From a checkpoint of a small mixture-of-experts model trained on Wikipedia: a shared expert of 192 neurons.
Below are experts of layer 5 (counted from 0) of a mixture-of-experts language model. Rows are named router (the router's row for the expert) and show model dimensions 192-255. Each number is 128 + 32 x the weight over its row's rms, rounded and kept within 0 to 255. Numbers have three digits each.
After each expert's rows: "mostly gets" lists some tokens that are sent to it at least half of the time. This comes from a sample of Wikipedia text that the model never trained on.

# expert 32
router:153107164129125160154127100181119159167128111137155067137110171111129077092109093140153082155106084109113075097087122125133131131099132174136109126160182138071137172151129074086188126109111150
mostly gets: " director", " footballer", " politician", " Minister", " member", " President"

# expert 35
router:124146136069108156105148116062145105175104189106144115053168131099108100122160119099116086156147167174168143103187106118077178144056137074110183069127132054133166104085134080102138130140120098
mostly gets: " made", " won", " released", " used", " described", " moved"

# expert 31
router:125167071152132158148115102124151119162116167110168140129179185128211158080170093078144091115130128102104132145155138134097165143119128166117121133098086111133086143099126123124138085133171158
mostly gets: " up", " born", " back", " died", " came", " went"

# expert 49
router:143120163097079137174121130145102145126138107107158103153188146108129148139107155087171083207089131137116195143145126100124132100132107064130146111153116206116080091134106084090102140102092146
mostly gets: " v.", " Label:", " vs.", " by", " against", " (featuring"

# expert 79
router:132170161097127129128148098192110096093165175094050084091148101144124095106091086159139131157186110173139132161139166134192077177076119177136136157142159100097133144096134104116091154125067093
mostly gets: " Gru", " Piet", " Leh", " Ferr", " Esp", " Dip"

# expert 38
router:144156134165097068117107197139169126093151104149097132162136119160077126130127082134101173105146144135120145047147105128071145163136145127114134129156084127117129100162156138104136169100149084
mostly gets: " total", " Occupation:", " Date", " zone:", " median", " maximum"

# expert 15
router:171179098110148094100123146148159112130115140152134194110114120139131138130134179071093142172135121132131096143107195126106115120113102110128137097125163116128118131075129132055049136147152158
mostly gets: " SD", "AS", "CA", "AR", "ER", "OC"

# expert 40
router:114101133142200117122127125131110094096100107119083121152058139096162141075110143197153189092112110104173073101106160160148119110140142178095153123132100098158136106085144154166168158152106197
mostly gets: " in", " In", " during", "In", " During", " throughout"

# expert 41
router:167109120115134105104127114115065133163128114111067131147138144176188144156140123076147107118113146136131129102097157088130144122097121133145188154109122139174102113149163173122124184135142130
mostly gets: " was", " been", " became", " Episode:", " being", " were"

# expert 51
router:133122117180122131112149173170143171121194231208125124137136160050147105125140123180131197178079173188165179149139168081107090100107129174151149099077083130126120112091147114177121133111105149
mostly gets: " ax", " Particip", " recept", " academ", " char", " chor"

# expert 73
router:082088071096172146127129097135140130101165123096134126094115137122127185060133167094146188076119096101148168126126198104160107131103130129114151138118174153206114143119131142127163097178176108
mostly gets: " County,", " City,", " California,", " London,", " School,", " University,"

# expert 28
router:150102107063150177150125144204153104153108098181090107197165079159138120158105141158141095108133102179123110087119095142098119145154150085124078117142111167139219153149126174171149018147132145
mostly gets: " Cup", " Conference", " Association", " Championships", " Regiment", " Championship"

# expert 6
router:148118159167128079081125167134119129113133157054109173169170073158135148137128165132194120147102066098140159138070142164159131143147149157160095125079111140156151110131159153107095114137181112
mostly gets: "är", "l", "ü", "ом", "â", "ę"

# expert 10
router:137102140190145118165093095186073155113062087119149118105112165098130170121165199119159116142126129107123161140087089128160118125117085129125099111182081122129123118124133158129222165105085136
mostly gets: "ensis", " Although", " When", "When", "atus", "ilis"

# expert 17
router:074170149156128165121129099106135107138132074143134088144158156115146093155132165128176171142142162102154154154092096166099088136121117161071092098165140126065109095150155093144107102131115106
mostly gets: " ==", " ===", " also==", "==See", "|---|---|---|---|---|---|", "s=="

# expert 27
router:125120112120158127161117151078129150184074135136189068122184125158164196120090104066189095116137170094115099151126154102073104115111141103099121063114145142130130153087163118172115148113174103
mostly gets: "\")", "s\"", ")\"", ")", "и", "}"

# expert 29
router:126098080137159085109111131115073124074129104125159094165133058126110145146150132140104088081159121110152134133129107100109123159144106131217092151184146171151070168116159114077118091138077187
mostly gets: "enoord", "sky", " Atlas", "ovsky", "achi", " Honda"

# expert 12
router:159123129139161163086143141101097087102141100099093141124093141156144164119086130118136098085095150169112094167175116151152124142114095156116092150126106138068108128156097127168153102132092122
mostly gets: " and", " &", " or", " (and", " vocals,", " nor"

# expert 5
router:093143130151143117140106128154105149132125095128069126112086129141106181102166141038149126111210148152077144125102139094178168114122174104173106168158167108110129121152145151101153099100087089
mostly gets: " (2023", " (2019", " (see", " NRHP", " (192", " (2014"

# expert 47
router:141133155092100194122136122106121111091096100174153113125125140125149131128138092084096148116119114104133129189126147103094206173128188097158179109053119147069116128117154117102093162175146145
mostly gets: " \"", " '", " (", " [", " un", "–"

# expert 42
router:119136153082129114132160144050172136102130146129137130136177104159102108143107127121158114150178150152135105123132175179172167146140103154120130098141157109117145118151128126160123105168111149
mostly gets: "iffer", " Walker", " Lind", " Moore", " Wright", " Miller"

# expert 46
router:118191072140119087168141107113110148112137124135155105151173101161102131144179066156125094088155080094139134089172150180110141092111133060096153172099166109128139106091172114154129099098110178
mostly gets: " along", " within", " across", " worked", " together", " throughout"

# expert 30
router:130126154118127119166125208151046076113088127122107184112029173147170097174036125106081101096136104067151174117167102077127115168153127123124092159151136182164122151189163096156117114123134092
mostly gets: " The", " \"The", " \"A", " This", " An", " A"

# expert 4
router:133133135120123121100124087159149094170153095176128130079140116124131122097133121125187136139127127093112164066106191152145127077148176116091170188158134128156055132151133158116124092152147159
mostly gets: " (a", " \"a", " part", " very"

# expert 39
router:089192118158210148124126154110129093162134083126131124157120095180159135179164148128087160160083110142096126183162161146163120121148129113107108112114149077175109109085150161129191078103084145
mostly gets: " Of", " of", " election:", " von"

# expert 3
router:093111111112144141104151134189184137114110123136125136140148087068122115104090089130136135078137160107138157170111135116085113061142113119086140118093121090150145083097061163143077084157148063
mostly gets: " role", " presence", " idea", " voyage", " variety", " basis"

# expert 68
router:066076156104142111133120149094125099196114084169143090046102137189074128136137107116136149040150164108112169133157092139115127139064162146105182120114124067075176197129176113099122152088122149
mostly gets: " difficult", " Active", " Unknown", " Nominated", "Studio", " aware"

# expert 78
router:058156137100157169121123082070112141150099153084123158141136177151136175059128132094092041141090168117108128145137202149130103078114107171135179153085131131101097157158152105122130115163107078
mostly gets: " is", " are", " currently", " was", " were", " commonly"

# expert 64
router:093108184063096114109114151155182115169116115152087148138118101125145076145060140113180149158168068129120125194096106155133166160153156145142120123123078100192162149096073164154108165158169119
mostly gets: " same", " 2018", " 2020", " 2015", " 2023", " 2006"

# expert 71
router:140111147142168162117113145143126061113131161076125146148116131094059085153139098138117142090176160113120103096084088100116107111157142109138111154111161142131146119141046131122144094126158134
mostly gets: " They", " he", " she", " has", " they", " He"

# expert 0
router:110111154101095211140135078171092121095106145106161073140094137100136189107160135094194141183138123145125081173087113110098123116178173107078093127069183137110182118139097138093150093158136117
mostly gets: " mother", " father", " wife", " either", " husband", " Both"

# expert 72
router:119120119153082105163126163117132140135162077140140095098154115125099101092138152143122108074098110052130114222092128155110150174110132038153114108086105114124147087123178091133167140108168167
mostly gets: " well", " re", " pro", " pre", "==Early", " closely"

# expert 2
router:100169099125094163137130151161161104068155125159142113093128160114149165120141133136169120134215153150136138133141114097174181107162040173060115159156067093172137159141097164158063167108136138
mostly gets: "adh", "iy", "aj", " Ish", " Kan", " Ka"

# expert 33
router:160101118136194113137115126146129114152083169156147105146085113148126037143104124118144158145106076076079165146125136123155035076124140148177117139105150079208163156122115197075144113168116099
mostly gets: " MPC", " density", " income", " construction", " cargo", " Submission"

# expert 66
router:085137119143080165103132136138168135072170195117131108095061097056166096146141106118131107078131130106151180101103097182053104139145144119126175110197140052124146072122166143142162117116159126
mostly gets: " provides", " consists", " wrote", " holds", " serves", " refers"

# expert 44
router:141087127099112121135105124125066091077107145130151137196171160092111185145152116145122146131151083113132191156095121115134127098117157033110161145101097138118145133096199146135166076161098114
mostly gets: " (incumbent)", " son,", " wife,", " Jr.,", " students", " officials"

# expert 26
router:161121144170121073147114094110125183182108184135124108088130151116120134221131163193219169112126050140124172140161086159151097113110136107072184115098189164145095150121142154222149140108117102
mostly gets: "\n ", "–present)", "\n   ", "9)", "7)", " zone:"

# expert 63
router:087102133129127153164124154052090129125133095100149169146161130159151142156141121085124119149135117166129141098117104177176145178110124127155101119150083108131168173099135070088111128112170139
mostly gets: " northern", " southern", " eastern", " upper", " western", " Eastern"

# expert 1
router:152104145131130128128119145143071147145109158112161126149101125176141135151092095160096120122174203128179117123128134109144171141113150193142177143087163127173127151104115042169111055057165155
mostly gets: "==See", "===S", "===C", "==S", "==C", "===M"

# expert 54
router:102116128144152196195111162058117142160153142152141087130084087050103141140145110117133168217134208159151136104157092130186118142127114175148103142117122060195127148142127168136106130109127090
mostly gets: " many", " several", " these", " various", " two", " three"

# expert 75
router:086134107151141086147102118113117119101182190128148145163104131116114149140143181084101099109071093077144093110099108148088085103170144115151149098105145116065126104134142068081147167064039122
mostly gets: " per", "orph", "|---|---|---|---|---|---|", "ocy", "ogen", "amin"

# expert 9
router:141138189106141137060099078127107172144131093127115144162088097183123169078112105102138128188143156091107102156156186094121165164128144112103167158098154085145097200073136087157089182131169134
mostly gets: "|", " like", " Additionally,", "During", " From", " example,"

# expert 14
router:140154101145157095059125146191180155088136119138108087084103098088121146148099129092115098115124183151112115098162169138084097089163126135101100140168085107109112123187130164136103093111119156
mostly gets: " with", " including", " without", " include", " includes", " With"

# expert 70
router:159141138147116135204158183088154157146152144144130173132144170086077154105125106170087132103129132126174158151110115132131166113162142099114116132186108118180108073115084166119181114108124140
mostly gets: " \"S", " \"M", " \"P", " \"B", " \"T", " \"F"

# expert 57
router:162158107147069140116145155119136136113200158104124119167183065123089125094138121182104131110118139165150100170129109126167078159147146104085096099112091135059188156142136115181103099135065170
mostly gets: " cl", "-c", " Con", " Circ", " Inf", "ocy"

# expert 65
router:149121134128095125107122079128153085160121171175104163102111136105137102128138131106151135161167148156139120142134079150150087174131128089111135171117178157109076141138104140136138100191124137
mostly gets: " 20th", " 19th", " Empire", " 18th", " century", " coast"

# expert 25
router:183150127128141131173127144128109070110138114168057122121142122100115135127147144169113123046156172145154079088170126143187137081116135096165096144132111147109154086136067126157138111134150113
mostly gets: " who", " which", " where", " when", " while", " However,"

# expert 60
router:102193078136109081119135125090078116176173102122163165140080140172135130148089142137124156131142128096082149125134150156073140122129151140137088116183080084160086150160173113095111176120092117
mostly gets: " for", " For", " regarding", " promote", "For", " completing"

# expert 16
router:104148165146106108149135128103150116140110076132157118119130164153109163129152153151167157159127147110128179154151141113154110107150066092090137153110121096121114077114167177149133182218117172
mostly gets: " 91", " 72", " 55", " 51", " 45", " 63"

# expert 53
router:134130125104176138090126109109158086174119116138094125059067093125081101163142130148106148146158107129152128141189148162133110155088159148111140104130111106145140130143134183136185060086095155
mostly gets: "The", " (the", " His", " \"the", "His", " whose"

# expert 24
router:126129147126128110122133092101168159067138135178187180127182168150132133194100145135167088166076124133097058150127162072158138118117137134132122150110108186147143107137110130081153132101140109
mostly gets: " at", " At", " near", "At", " almost", " approximately"

# expert 7
router:091074119119138113097127169094139116094112117143076106151151140127158142135131086145094168147156094101150134078167192171082153176110079100137110143151174207122159115145140115083171165114127141
mostly gets: " Socorro", " Valley", " Avenue", " Township", " University", " Memorial"

# expert 76
router:108123105173114093124112124097136056108140103125134165168129163129121088168164147118124159200130127104093150069189134161129174145121145154162125167114161121105120163079177172120073113113133065
mostly gets: "|---|---|---|---|---|---|---|---|---|---|", " ;", "R;", "es;"

# expert 52
router:116156108086150058124150132155080166094126114104120073100152122140055156134135093098135109178159195172108119113117154130150137104172152199210116113205116176067171073164083047135087112112103150
mostly gets: " Brian", " Steve", " Chris", " Daniel", " Bobby", " Fred"

# expert 11
router:065157138143177075115119119135117142108091168050103170121144138092156135116065139103121125069104135163180139063117114127049165103142081117159086138201111174112047170161131230112090114125219064
mostly gets: " making", " make", " take", " took", " give", " takes"

# expert 48
router:146106155150117122102124107160091091165120135135113083107166150168125067094129116176083152112166172149098139165152096112109136099080162120134107118117098179085164157127139103128148117145141133
mostly gets: "ed.", "\".", "ers.", " years.", " time.", " season."

# expert 59
router:134102114109121107148135115152105166194125134118068147133099151125152129127106121105067174103127141139157163131092088140145054173146122138145171191154099089156093189097165160105185136102129157
mostly gets: " first", " second", " 1st", " third", " 2nd", "Personal"

# expert 67
router:083091071137136091142126158085179119115101125135141123092113126063079109128100155137129115122092150062134119140159122130117112074160183143094144120107204125181151151136128075167106126166121091
mostly gets: " people", " members", " players", " women", " areas", " children"

# expert 19
router:102122079142132133149133119104174077099121135095121163104089159164132140124173159169123141047089105112166184175096055126070142135169152133141158190134166139111066070126098104134185215137122091
mostly gets: " St", " st", " U", " St.", " Saint", " K"